config.toml
n_layer = 13
experts_per_token = 8
moe_layers = [1, 2, 3, 4, 5, 6, 7, 8, 9, 10, 11, 12]
router_score = "sigmoid"
normalize_top_k = true
init_std_router = 0.0103
lr_router = 0.000744
norm = "rmsnorm"
optimizer = "soap_variant"
lr = 0.00279
beta2 = 0.99
train_tokens = 408900000
steps = 8848
Below are experts of layer 3 (counted from 0) of a mixture-of-experts language model. Rows are named router (the router's row for the expert), up (a neuron's input weights, with its number), down (a neuron's output weights, with its number) and show model dimensions 480-511. Each number is 500 + 40 x the weight over its row's rms, rounded and kept within 0 to 999. Numbers have three digits each.
After each expert's rows: "mostly gets" lists some tokens that are sent to it at least half of the time. This comes from a sample of Wikipedia text that the model never trained on.

# expert 38
router:443465511497451481515491449522478548449476536518548541547553515531495465531498446487542472500470
up0:500512423551507470428514465500501512491476483462540508544468482509532447509519529469457496481454
down0:516545529450493486475500486499472562544510542485518505464484481610441480555481488535503476519589
up1:471486491529541421427482460539492474537478519465520564592433496502490476589548448541537465515409
down1:482470545571481430482492440460544538498419554424496549554383504492463555501497468583573507512481
up2:433533499575590441535498460513555411495502461507454513512537457396394543538488513445463467543549
down2:503467493449530504522486522501520577428512472480494481479447463527414461548460482490458452533547
up3:535501446495558473552543532508567542444490476507564459492574488513457408519468536429550516495539
down3:523479519481495537477519478487512509451541502547524502526520500513453478415532493468534504483551
up4:465449496458500486496519476544449532521542542517482482506544513494482541519487539511573519524473
down4:489500481530593429505473487583474458464507499602498507492589505492432480490466521439481456468494
up5:498477446506535461556531474563478467490529484487439544559526437471571598495478611496514497445544
down5:526482461467546499555567468454425471538566481496462532538514539528482536476503571498551486514456
up6:521496494428528412462407517567461485497461507499436490491563512440568485528509471534495464520495
down6:463455534472464471499450502511515423436530533479465458490494456449501453477441504522542541477496
up7:500560516483452544535535501458510542397557510432492440505549518556498467601529467571446474413484
down7:521486516416547577471523496527460492452566481522430483534487549528443465467481482489526524495514
up8:471493520526518520412519491483473488472527488464432501478491596583445467494508538535439467588499
down8:585543525473502498438563451481499548516464585446550521533464504483480463594523529584489467578481
up9:540480469536490476531446518528543493531446501555432516555495480498488466494459494443437526427528
down9:497454535508468408482452552505522508463442507507528487493528579492461465437455555512495471427591
up10:503523481525486460520519486485501537485512538406547490417473523466521495530545516449471478625576
down10:474556518602478533521590505474464547522457498464425501415445438510468459497461469530558447593571
up11:487455488532543507457436574577465453568469467492542514541515491524502516532501490506538532507511
down11:471535501473466477509490464575445546553533467478481478492479520501469497487549443460540540531481
up12:479531514536528516515497552505552524433524469515493514511567494500446458557540453396457507462492
down12:480523486499519477479526486482533553545519482491462485439499544547503435578497453367485481460567
up13:490476550461522546425462402535507560461526423495484509509467529439511518603548548504451483485444
down13:511462530490556532511472488507533491521472467495512476487445517423470515490487550503481466549472
up14:547514554531559537471435520565550468471534494464553535538526434446455504503433405567507445492496
down14:492512543512491486493483560517464488573458574447538532475521472357443513523512384539480481456537
up15:506456473505527440465443530562506485530495524537495497499509488520502424492492510515502461556537
down15:528437524518532456521529529471557495566503486462448501529557514450468468554511457532473467572483
up16:516465504498459496517559439582584469403512504497474542481612551470524447503526523489513512445523
down16:499509424470547504529536472517482545444543507527493493505551511508587528542490497513508439444479
up17:473496531552451431505486456482523454514429487501483468495586458490470527407508495468459562527577
down17:503519497483443440476478460531531483540531512544545571522465417521504518450491444513465483493517
up18:552572515457500516564529456429416438480560510553511533471477464460562476506492452463509502462487
down18:550486550465525443553508492513444502495506516509487552576491488484504450457586410503551543399561
up19:414558498538513439559444525466487506496440449497573484488567485513535453538564530443469479557505
down19:431483483516456514485486470530504487515513553503507565536506395516495471512518485558493560523521
up20:589453459478508534487485560442465494451557561517506439493513551528512544540506450541557556583479
down20:541549521513499546397450537527454490491451456489512495555521541558584502544478502530485519518508
up21:510494498357497500504474494521472498496523416439515478521537445469472478448580519460594538525531
down21:487475541469525432506493445518520396502487543566510464568457509527486438500573488555495405465476
up22:591472545513484449461433534461537418472500460497500530530545513540435441523429507463482487575456
down22:495486594521522588490494460433529387469459530506539487487580460482503448572482413522469459568543
up23:457510525527491504546534483557516448562453472513528565520488497515523449475472473504484486540538
down23:501493545527513477543499476523470452432557490538455421416532465505490528534564509480488494507410
up24:461468460463479408453535510582515492533432530505510470521502413495576573505478430515472489490538
down24:517492531504490497577539521511505540572433545536509471491462407391466513463521469464421434524547
up25:559522510505471534475515468458515505478502492448457418472557516576514475552494421548494527478543
down25:534528573491537451465553476502444511459544425473440542497482477492557480496534467497531553507563
up26:528587543535440525579474462650518511517529513449481487497524564505495584453504473561475444510501
down26:512594502499452499558530545565527471478501530490447490537447585443429507427507497547587436452503
up27:450551462454491480478487562561504563546475528562524523456564485512455459517512513474437520478579
down27:468518501533529498520451442498413520531472489493493453470479493483482486467521501501430481517534
up28:505516488522545465591403499465508483548497522507516489534545481520523501469517547454467476500502
down28:449477495503542581533492475446527568521506535546545490505575507532488504473438534484510478499434
mostly gets: " he", " which", " it", " but", " He", " who"

# expert 31
router:543419559504480503549514458553484553444473564449478527577526482575571448465515520446555428427472
up0:545534512536586539442499493487500495451539490529466445525504511507401446580411454495555595544526
down0:551489479582573450488476547523472458468460471519500461471552530491494471495463537529470512499551
up1:475443559466490504559459517554490537594503483467535407479501474475472494528468530556506460469490
down1:493494528542478515516478524487539525558533450480525463488473528569548416439588487464560475563496
up2:518507504531437477420513537539496498473511487473447480470537525496576525589528464476458434487465
down2:596531422517502501439458469531564498490553563447449512494499496567593542584554542484531442515474
up3:489477568464455572437569519525535521537579562539501510498475551555489518508497542480539466490501
down3:520438552501485574565567513472515490531480543513498479491491545546437482508483523502561465545501
up4:516459520477513541519504476535539464525510446557458464505540449524489507471547507565492483539509
down4:480454589518528518457504474526524431491528481471463512540510445553487418475577537536498438543464
up5:545453532540484529501572569410474521459554489492531511489556467535528462488485540438538435453528
down5:464463496542493484444580505444518546496546492509567503546601452547444476478468532465501448512518
up6:481506583445465466523453490521508483569527511463518511572428495468561512420464497377433485475553
down6:467458571455532436479512442497496499510488506445525498542449515448492471453562520440468440474487
up7:504469515476470496419488482491516467523619517539557571481490469480561495514494519528494472474612
down7:466547545476506488493501503448422498541504536549520533463491474453465509436550443488534479479453
up8:578547535524483506471475531551503463448497485466518537471534537556442511498479487513512418536422
down8:535564512550446495473474536544551521455511554478525536470499527528457527489495498572521493505425
up9:545500419429546503467549468477500470482547498567554585550465381488543537475515483537522460501426
down9:549555445520567500544510465461435462459453454516491531473488590454497529455459477549505461561480
up10:514460449492421513492441534486488559489479464443560448512510445500448529472581528469419421516549
down10:585498544476516481473549514574518464566475483415479393553479448519498508528498500525526510515494
up11:590430458528469440530566460455566502533472529492526518439456436466532451451513554443568505468522
down11:491532549474497349538501480487492452512473546540477544460471442515498512486533535436536446502528
up12:459510476553478535486558585551505495453495484497494479489572391509513506530449490434452500530509
down12:464553507542457450513529498505521504529551518504407481467478520433578454497516537416485541597498
up13:417512532498498534462401529473522503398497480479503506533480502487485485561523570489470480479483
down13:502450477472459495467461544490482581469477491474507490556450534500542450492515506459448565537523
up14:481491482471427453569422548598456529429522503490488508502512492458513509503477465551483498530483
down14:496536556509461610555554454551459524462493492484439518464421450452557544496451435520479419516505
up15:494461476547432468443526515522478483455557480460551507517543444442531434451485489463507508480475
down15:485524532523460517536547497487511497475516465451551454551562548472501412496534555466506489523504
up16:470494545511508550524538526501507488505511455456449514492488528511569501474435500441472567451445
down16:459540503568510546478494485433578495503520513508507547522522539499480493497401570406455537562531
up17:479471556519528474536469537481512505466493504498431495471458430454505506541516533498473439467523
down17:494475530542552495513544595440490493511461512496462589495488447461543505525559496493422527513472
up18:527410508552479501474523483457458426479509513462495506475523448521479522510418577498514517476448
down18:525442493455479499507535498483441470529515453518621491477464533501519488445467568516403444400534
up19:520459521464426562481530541521481447436505534437524468562512486532440487526538546506554554509502
down19:448473555476472460448553480516492487410433568500499530452529445579479533542523563561450459485454
up20:451427473540508420499515489548492522524496498558496494461517499543539504446466490522505465505440
down20:477535450495453482492487553532459539473482488494482482481549527530548562505498509502551505545493
up21:479537487489559520508502471521459489534476520482493448487502518443501464431572481430489518401501
down21:495519459520568509492524418534438485540510489468501544478581512465505485492459494445478517488500
up22:525485507501478445499420545509477503494488500483490420560555431468467506494586464459496504451496
down22:526420559553493444557503469496430449418490565533457502522562389491516550513568449452492505473479
up23:569489485485503554434541515564436477533526501494506490459488429520517590531545492549468483482450
down23:543576545470463577518538508517544524534484478510491437474464453508489491524425489584432514495512
up24:456516449490532528488556477543553471513490542560527610513466538516484482411459496479557508463498
down24:533485474503587461496551493557498480574500536473474547504480542476465532427523509487532499519477
up25:460486497502426484544487488490498529497517491518535442545515494545409486509562460481505497545471
down25:449442465505510475486440521515498442500535490488488517495577527503523488484561486494571486588508
up26:529502525585422543476539498568478511497457504494486543485492560491571405473499522474560541483506
down26:466512518511431543541450468501509480516488449522533547491592502474527460495508467555581574493521
up27:448496479472576426557520468513488509523482449449531536473452515454484512483512566571487565476487
down27:486566551538525543466582497474521464490474485464478519492507497465557495507525507610512504484450
up28:480554463533532540471452483479468471556436476528578478520480527557478412515553473520503450418483
down28:558526487484550486506475499456464514556391491442523473507554608515520505474552506551549453483477
mostly gets: "  ", " also", " T", " one", " first", " This"

# expert 56
router:508489505450482462582515511508536354490482457502493517431484486458513519522499609509525504491544
up0:431511512529482522444471427485458470518511523542439509470532511501512477524573503517509467506499
down0:508511525476478490482548484479541510495553496534487471480537487406469492581455538509608541485503
up1:408481565459481540505432457567533484450500541581417421456496515547493493615444453537534432466481
down1:516507544447412477444525502485528526555523485549521444520553455462426566505578553488533443473531
up2:480492474571456553508570572482471554491492507540549448473485529513525454508492452525502523470559
down2:506530484448513461511504492496510462531515520552535476518461549505510387500474510544525508542493
up3:543494533624529429444507520548451546483554557515586529500474474544521524558490487461499507424500
down3:482492500441534524511454531410576475431465461524484527574487484481441476433449450436525492407505
up4:500514563432441512504450481457443550458573489478478416456481519510497457532414571513466563502468
down4:512521497494471551495413545506515470400505507458479469495558538579566381496573541467501467533576
up5:492464452500434459445453485502503412568590544421494478464486504547507478522534493485487529458616
down5:490487429538484562429458513545581465492448527487491537504430522563434461580540545529447466405536
up6:535471547476456444579536503529437509515449520532544555466513496488504557552560528490513464541467
down6:530524441541505464537487540472538511520441442491528502470485500482547530538450537504483532443470
up7:479482539480555502530475417497548527427567488523500552503467576543444516497410514434510415416489
down7:458459510488606501502462414518492543414518488484501528483503554459575505551460473437541527439562
up8:501554492486419582364531511527475564545556521576552507447494490540513480462514477491507429485559
down8:447485493506452577462607483469475557484528544540453490444519556486492501465533413463509456499598
up9:590437457526483548518530481411513496549507533488429462445591438513482526516495523510533526473505
down9:488500520524495519492531500480535516544478584522492456425552501526545496527561527517519426466508
up10:550489460400445487562458518526422529532532531527504509487577486504492502513490467505422474441478
down10:500517483527497471486545494416459470566515582438493460546528541500524547485488508510516495504423
up11:431461499524463539529532414512504461468529506432478487527545500483438483512541546518506477494512
down11:505486550436462517543533425529414434518486537516519455469532544483431415426416461512529513447511
up12:498536586519512517524372465500483447445429498585522476518490507473469390506489512499544471517503
down12:495545566474418566461450555482513523429446541519480420524528560437471441514515501514424513475546
up13:476450507520541472510528511448562507545496453507563486500497486465558488445501570540511526520504
down13:526529501497564511496486472484494518562478477531477465557437507505471498526484557488487509567520
up14:505568567612478543505506490508496548508479472543511476489489521479497609453482523556443497560535
down14:355526518544545510518488473502481509550484530433518492555506527436453520540490489503476480593550
up15:535525514519494529555466480506574468492432531506506552492461488526472529522510533506483478463550
down15:475539494549496496534553475453540525527431567502548502426500533460479531489478563502487492539552
up16:499460513414442541477498464462504452480540486493478525422451530503525385529446552486474516447574
down16:466527500521546401499432522471493521470530464442493477466452489512470398513514595545496544510445
up17:501466446504554477454542441496503518503469487486429520529463469436478440515534448500452540559535
down17:512476532457434520502445519610513542475476534490512434447501516468530511487477505510497521484488
up18:574501405514534539528516524505490462448484495475533525462532505513559473510518533475432484471462
down18:520494487559439464485521545505542434441478510558511507584543616476512460488576530497456530526552
up19:555474515471586435544528521473557517488508475468552461506505552455502537489502470502529506533507
down19:492441562557492449535457520511537460494507491490549474517572533468489525475482504464527549483456
up20:510501466480570466521490469563525479535489493473512541534456493484548516535484528548497519479494
down20:517526535492521467405534492437521553478488456487499468527498578463515488449543536564622480498499
up21:468487573506499466459576557504445421520508466491476575453488495466487452540495502497532501534495
down21:484475480483465452455488569577463490534411487474514486499422547390508450532479476491454496508474
up22:477508540500488494511536479505487516471543557430634536473522523454510445570490451507470517472499
down22:528462489505518482475427442523501468467433553505517512450495479558500500515481460580437531497504
up23:479517550442488418438549509563506558493554552496490533489450524471468454508473445449482474512538
down23:458457517543519514454523492442494468456518547522483437430436457499494506499472483508508490550524
up24:515520474448458496529560445486464457443507459463536483552495526485507507497517500497484502482484
down24:553555501540447457519468511539509544520452489462461480439506497472425546471535492521505517551493
up25:531473487484505449485467472526462479496556431527436486460561549506540427478533531500508468466449
down25:463486447437428496505473504456510544585510470535515493573515489531477487470510577485489513461498
up26:458490452545490527429483496582490469458532505495520566529505489545506539590437455470543425529492
down26:500522540555500544515519513474464538479517524537521487547462475477502519482597508529510503467506
up27:537500448502439503479565470558486510410464431492524540473474519464507510532467480483421477517456
down27:474506499507524438504585471500489515497477524539484473509509507410420551481513565499475534506469
up28:416556437472435488544551456521483436510504437536518462492485543552480444445508521523507472504509
down28:502510509445459482500505485442451508551421440517499498488483549475525500490519552478500479506495
mostly gets: " In", " May", " August", " September", " St", " January"

# expert 59
router:456463496562466488495536447587441513503561500464547506472507504480498525550469479497562493483544
up0:495491441507479415433523522549560560432517473473421484442588588483552476473502558415571486477562
down0:504443457509541494490501542457512520512549442440468506435505510507503552467529532468452495520467
up1:526548514469501451470538483480520475491573430469515457550467490616503454539489498458532523479508
down1:447539497538520449476487480488527533501489533542504538556468508495483448532504488496496492393517
up2:491495515444497466510524543536473550445459531510511505511537504527467510567447480504494501517502
down2:442503498476513513488459531484458474395473523486448474504464514546458538551483489389500460463536
up3:542505459473497498497522460544466525461569467530497524493550582505476440538491558520477579467524
down3:491523531483513475511485485530474551478570559507458460436530570443486571530456527484591551555456
up4:496526489479497482465452504491500565517479516517522479498529557471506492491528459570491511530526
down4:465528426463467500495494499507527504509478473485612397502474500505484509450479524523544523471449
up5:532458441500413445532472486440508459511506509544541538515537523576478450524548588463560508504500
down5:538496485519471498543504485460483441507538513560535551601539494583496498487523433520443459546526
up6:494441584496495474501442465516490478520442550425484507440467470485524451469508476480440499511496
down6:486452478520477445482562517470517518415442485507466512479499475495495465553461490529520459423473
up7:543553508420516447507534464542503486510457526502484501552423479434543499522503497405493502431430
down7:469495486571476506403499500509450470487493469493487454536526528506468417478593392471562482534491
up8:487424516519526544507578477541462511478464449532514511597494548510508489506538499491531552456461
down8:515436531535577462464596478575479478506428481466468478540489508484524553507532513569497518467417
up9:475523496507510449439485516486506436518569530449501518466486480555524504512562494488543529461555
down9:529537506491556398499457542452472484484525541499496502509457554503524526426542437476512472544448
up10:492550465509420503528571562569540465536523523473556521551568502477471560524437498469552445548511
down10:419579461607466481511602575490484512562513567452436495504502416516464517416482485481530553569547
up11:551481452495493467477437456441456520584499487481497454514528460449522499515448478423532518513518
down11:500466547461462461482549492531435538485543494505407491484555487457455514520519475486529434552542
up12:638485488499418455458462474548449496471460477519537464467457505493513545516519504487436543512522
down12:540524509491438511524486515544494547475537533525495430595495591492502507511490464476381529527443
up13:404499545518433475519514482520440532467477500504538440529439511500546436548476496590586510476483
down13:429515513575475472505511533541542547443480510513473428461493540456487526557472468491483546447543
up14:464538500473553514442489508480472441517533499471514538477451536500503472593467464477504530488577
down14:452491497557547494452554478504487497495446504494533494521541538454611484466522467473445539499522
up15:490525434544502537453518502578509468420521549549459477546509530492579567538464495432528442450514
down15:536527478505449508517537515614500502490523489544412444484452435447535486460500467500539450440511
up16:504495576413505456534522509500482480564409476419518575527481416535424560452430528490543543447406
down16:449482577504531501448487550529452511533473445505502528517517474538510492505434534477502574473475
up17:462499509552452516467508524464456494478508500473451507458545466469555540432467490472486503485525
down17:522452494537522541493478473513501484630466499459559508408480442491473465551479519498487479563460
up18:554506451599445505491517482559466465512471486488500554498485404518500463455487441464476568473580
down18:501485483529443527418476470513481557474474477439520531503517356457519528444504456442600561481534
up19:393450495544528491512500476479592484566453418422524517502451528516542426522541508496546436535524
down19:465468409529509460542508491520459477535504431439551408492457416470564502467521518480513515472482
up20:482484549513410478498427504506472515498506476446501506443469486566555440520491461487550529453575
down20:520613531480442473462460499473485510566511526472633522452494489550513427478467510515589510433597
up21:559473503404594532417534453498553552508497554449503528469462488512554511541495512578464556491489
down21:570510503502578465466576575450514497496490490533507459496559484481477441545558482459442515476498
up22:526538503533449469426439493506426449547501506449481447460484511521449479457511511501462495494494
down22:489513515501522491497510557503454441422547517477519470429501528507534515457468457481544463516447
up23:424488515534453505498499524505485549503463492552463519484558542548525513459523517529456477496501
down23:530577566549509564520482512517480538534495505470489472470456533455513467520437534492523586528479
up24:534498496450494476490490497442473544515523503529507508557498494489427538516602533466477476435500
down24:496432474508511475568470525475485556500436509504468524493433549510456495448513425482450424472479
up25:431540517552587447525539480510515549520555557511504521461454499497510524483467560508591505544524
down25:491489486525565549472568510445518530497559475500505491509534493528496472516491497481532507516506
up26:570509439378521556504515497482481431510494425484476501514488503465546565558492446546499478500521
down26:514554505557505511526462512533498481434504403504481492512479530490490514529496466546549410526471
up27:478497500457543552503488556467472535516538465530479564524477571476545576487506569452580458480495
down27:531550518463488484505533557504500469522493505497513489441485564480527462525477481466535436468428
up28:530514505448472476450485503442543470493551472466479545547512561500457478493494425514444469522535
down28:513500507492470484538465483454541407445473529499469592433535506540484409507429521529505450532529
mostly gets: " United", " May", " August", " September", " January", " March"

# expert 36
router:516459529534488417524424567535471480436537444507497586526535490502570468514478494496497465513533
up0:484501530467510452479530519429504427547449444547464497502522484469482505515587447495484519533530
down0:475571455515498470511494540490473486516520452567519436531459492506454504455538519497476465537491
up1:524505529471550569522521550476489542494475465559585432547434510478513496465438516461580526524472
down1:492587446440528544578505502546485491494499484539476368536561507449517488428469482454519404493500
up2:453483483528533525522484529492388497487583531499492511488430412506513415498459531527515479543514
down2:538511556497481491483492462535494556452468505472464476465464503533443525555441433535556475551492
up3:513534500501539472598477535470562532461466486452476500492539568541558565554479479532492555490539
down3:512522479502534453489483498484491462493469472425416441507488429440581468469508474558579533497466
up4:586547496544528540545431478527548515546469504459452491428522503521532518468497502463473470449496
down4:532538508527484574556448497555507531433454506480517592463472555488547493433420539472582523507572
up5:467482437553497530547502471526482433565554539489531478520501434478477560569568475495500471494528
down5:508551517453499506444512522396512484462489538510533430511447507469476434539551450494465523481521
up6:521519452486462450462464461501508482463485441477531572448441503506528508599449494523486511542510
down6:475498547488513455563436493426559463475524531440531519487509503518561524501534500484497469518506
up7:501527454523540493493559509528520471509428465556415583559451455430498498478550477489537515504458
down7:448486452619416538429520512515541503422522489521544547498471518487525431565496484522472531528543
up8:468465473469529476469433493495526504494479463573572474498536506452446481482458571510420438533584
down8:451522490459479491465480460493474466453512489508525476574482551500505551495497553520459542507529
up9:545479489513510388551538530525466540454558458526512524521468416499539578506472482463492486529502
down9:509512470481451527524495538527531578436524499476468497516420444499495486518565492510452502462522
up10:524492515439441430471479521468470541509499513455513498449505468546511469459482517447464517476439
down10:443437561514530465516540430457516550495523568489552473494482499476535484512518524501472467462537
up11:471523453485524547523485466444507485500522493543539468510488459490478492455492481500488468511512
down11:492510479469517521528551502547374547505487542538466548424565492615477573473485453486500471566536
up12:534495471532500504584491447481446488484533584577494563502553616421473512546517470543518495543496
down12:541461447506499486542452497440548549502508510549544499551542527490497465495466483544507536538536
up13:514508544526500491498494484501547463508581534534521566521474456510522511525503548507498555482542
down13:515468483522558519541490506526557526484525584435479502520490524566557514503433566499480496538527
up14:521522525499480487493439475513458502507503527420503473485515476531546489515554538450513470467472
down14:490480575566428524485506540475477514517511517509450511506556509554500484563600477470527464483495
up15:531501482568481574472418480510481496505550486490500481542504510452543560537492466429417533548505
down15:491445442516538550512452440473492480464494502504547498541514569492408523497484500496491492544571
up16:493565488527441524518556480457554504494505482527508456452552513558520407561508488568537421463539
down16:516536450522504479486478483497498542510501484506479488419541525554539525484461540503516464485488
up17:490428467514525479496539478515425518453508434426484532514520536460510463524543451564523516553543
down17:535520433478524479433559533510470515468500483474421501470601470516526485533504461505454514495487
up18:464468469496507507508531475489497468490487447461498479511467532589621490504499496557475505445471
down18:487485450559509467474458488467492514502493452520473550506540501502572464494498533592508491491446
up19:441481476525471468524520510527463508470562489522498460474436469545457459596435458424544514554521
down19:496518457512548519503492582467514465525412449487471487535551519467492435543515537512399428430468
up20:478558506477561488518585509427517457483546468513498493456482527526468497495497546509486490526514
down20:479535512505455421455561467491550563537510525548491534506523502556481480487487470472509427416487
up21:511500546455456419500434510481503480469499450469553555532530505553549494485474561458465444488449
down21:441486492440459445476530444432482500512539513426449527522544540459533571548490550428572512561552
up22:526540442489481538468501521504494520593544505490513487550484458429532517511474488537520493515494
down22:542543468494482535507525479470533545553455562533507483557482521429592477549543482551488511503526
up23:510461476436488547467470461540441528502522480478490504560488547540545516534449561444524485513498
down23:465505564474473468469535500543426457433537522499466473550539493523522475448434522443473467535509
up24:505499557533485458496559421482520503496542438459504461516554517527507456563480448458491466473492
down24:564466476498558520519513461448500516517508527496521533459479529573448503532529524505544465494448
up25:538454561506563469513541502508499381519469544532424491487511495589489453444467556515529537508485
down25:483479501601493469498562480446515432509455456509464579480483500496495519481446536527566494476554
up26:592484574498544428508537523457600499514508467493520532561458554478503539548461507541541495486490
down26:513451537567532488460421529514475401510458568504453512536482531412533453539533563495491514448450
up27:478456437520527526470486545539496509505546463594543450558453494509528517548469555438433430503534
down27:572486438491524540544480522493544576427530535599518506479500436488458497468464516537525502536513
up28:514497506441522444484488524556435557437529488444533490551558469514473523508438507497470493548569
down28:537447478430502409478488469494520455500410493530584443460451442517584454461500482488483427558600
mostly gets: "^", " |", " Ke", " Tur", " Ki", " Brown"

# expert 55
router:535477561484462509477525454441552517459463582487472571497509538554562497456455529537492460481578
up0:487514538408490416520479550543503502479511591518508477567516470522492502576469465476482484529487
down0:487491503511510545496481505485576488451439530573411446531541504484464475554539478505517531525542
up1:575503497481479459481449518448463435552442516550504506487519562504476455518575494555442507477522
down1:582571459538549554490467546485552502539506459496445525472446433486468456501469554485566518476506
up2:512545526490525464543465481525397522544623464478545552566455472516532486525518565519519464518437
down2:447580492523526556486454454492505526418548460556546520471392458448469531521512472499526488561437
up3:489425503505571513509502482506535516565549544495601509489534509495462510540476477465443518532580
down3:558565471473619544507500495481566542501495466465554506562568517451495493493571488454472474507526
up4:527523466489499478483454527490544459503533453490531486483441483491542465402550506507543471415528
down4:461459458495459503467502555513469450576495512478501487530558557486499514481485482472518507513544
up5:437514534476536512429453406513494509455546507503526480446526477525547457464402490503416444470478
down5:513474477522559515519467465511544532539458507582445509402595550453536503460439531461442510501548
up6:532500528505496471499446500539523543546559548420507471500431497529516498444450511539539495506524
down6:557546507497539523508473566544547558515440479464551510506561508579527479519537470529404526556466
up7:620496545489504460561428437490553499505519441547476619523470524420455500500442515520546404494531
down7:554502539450507499482541439544427489467493527482533498522467527487508521532467449498506558436478
up8:498471471509495490503472522486474548479521450479491441523503478476477539436491528503527607504519
down8:536505462551506498442422528525482522492544458496449516542524504474493487520492514533487509470492
up9:520563546501542514465495432439466519531481512483537459447484584499453523454467468402503535551514
down9:471442487488472499532556488567479503487397490444511561544511454504569486519539478511607529463517
up10:461534567492527554438512535475463474537511530516469522457451550509534497507513527527528502473482
down10:505472515501505491509532535473424476566473391588477528547554487493468516525462546521482567472458
up11:510459467490466508532525544441497502530455536482453459477546485504506557603546531533473480552564
down11:433454430425410516569571520540480570526530503559384475482574497554473492510494539456482507522516
up12:466492394555499534457537542498532514568556522509492489451484466486484493547539492506551500495542
down12:463519534462498510476555465546498520524463527453495520468498564531496466510555513439511483588524
up13:562532443349486511487459485506483506542393501470476437507477490528534500495420489440475439431462
down13:479518491448509514499522598507499513471441532449473430559472476534492497472506475545497477517512
up14:508547446498473565501534484491434524426599472476448477501502503478563502532497552509511509558516
down14:618457426546501501528515439500509460502514485508535457462555542470501523531494491507461527498529
up15:467522504579462482501507489498511486518473478547444521541486508463487517519462464514534530497446
down15:510497473487466485478517510478444494429491474494537519528456534529456520467508539477460556508484
up16:504509580515470438552458517508523531536477607541455564495487510448462533508463479536422518523495
down16:562531583545544510434529585459487496499620536491501532525496574469418522428468477543502539546543
up17:538427556472500495496509483511546486426535493460379505470496470459541486548495501512463535498424
down17:509533526508510458463465502568580489431456537475481531432542449515479472497506487481560457433478
up18:537504549391544556444451498442432473462539498542513442514465497477500511513485467470471465535561
down18:512482515538527520453586468491612507462492424463461458477498457489503496406441446497496518558506
up19:536490510508450573545542477472455485528577529478521472525565445522539510550487524498526412501548
down19:454490508459509459468511520497461521491442529558446524570418467502456484504458538467548467439507
up20:524499512562501472418551510475594520543513537440495479462477522391478497516501447585502537511492
down20:497500511485432429490504496538472524500438513498481490602466506521498459431567507455464492480490
up21:439414586526480531487430483503538531514429506479439491457439520523484565430549454474440442399467
down21:483444544500511478489498527500507513582423424535506509468473503534481550540477461517546479554490
up22:466472518534528541452557514453601547493502501485529435476463542510491488517482427474529455457485
down22:470557482488506567501515525419472541527489474488437491406545547526470533507484489410527478477505
up23:478615483502515458455495543454498528433482441422555520476464496506425528419521489508421539549464
down23:501507565517489516500562525545534551479518503488529558514518503486476418447479500556521532512532
up24:411518414519497467477477552504474498497549480420471513575557487555454469469496448487458499511566
down24:524490547558525563505392525556489581532465540500532504511478474516516518412580528516529435469529
up25:524438388503479539458471489550541540495519459509550505537484427492533534433471478429478461439485
down25:400471480514538446434533505499530502511496465497508535492475465470497503492503542540531528453471
up26:551525514446441501525533549500500551526504452488487517489449523450445495484470512489527521398448
down26:507493409510508485467498510494409539535570556585501478462475515465444584525508512557530509500537
up27:494446555617617484484504484556505451487529524460472553489453467480508504493574477483511538493523
down27:533459453574486522541475458485497480492500475431488437511500471513505395523540464544550541503518
up28:487517445488479462501518462507524469513541516556526483478557534453506516498447498574485488465521
down28:445532485570505513423525458502488506533472376467548481532546448469529499485435486491570475555453
mostly gets: "h", "ford", "am", "berg", "i", "nia"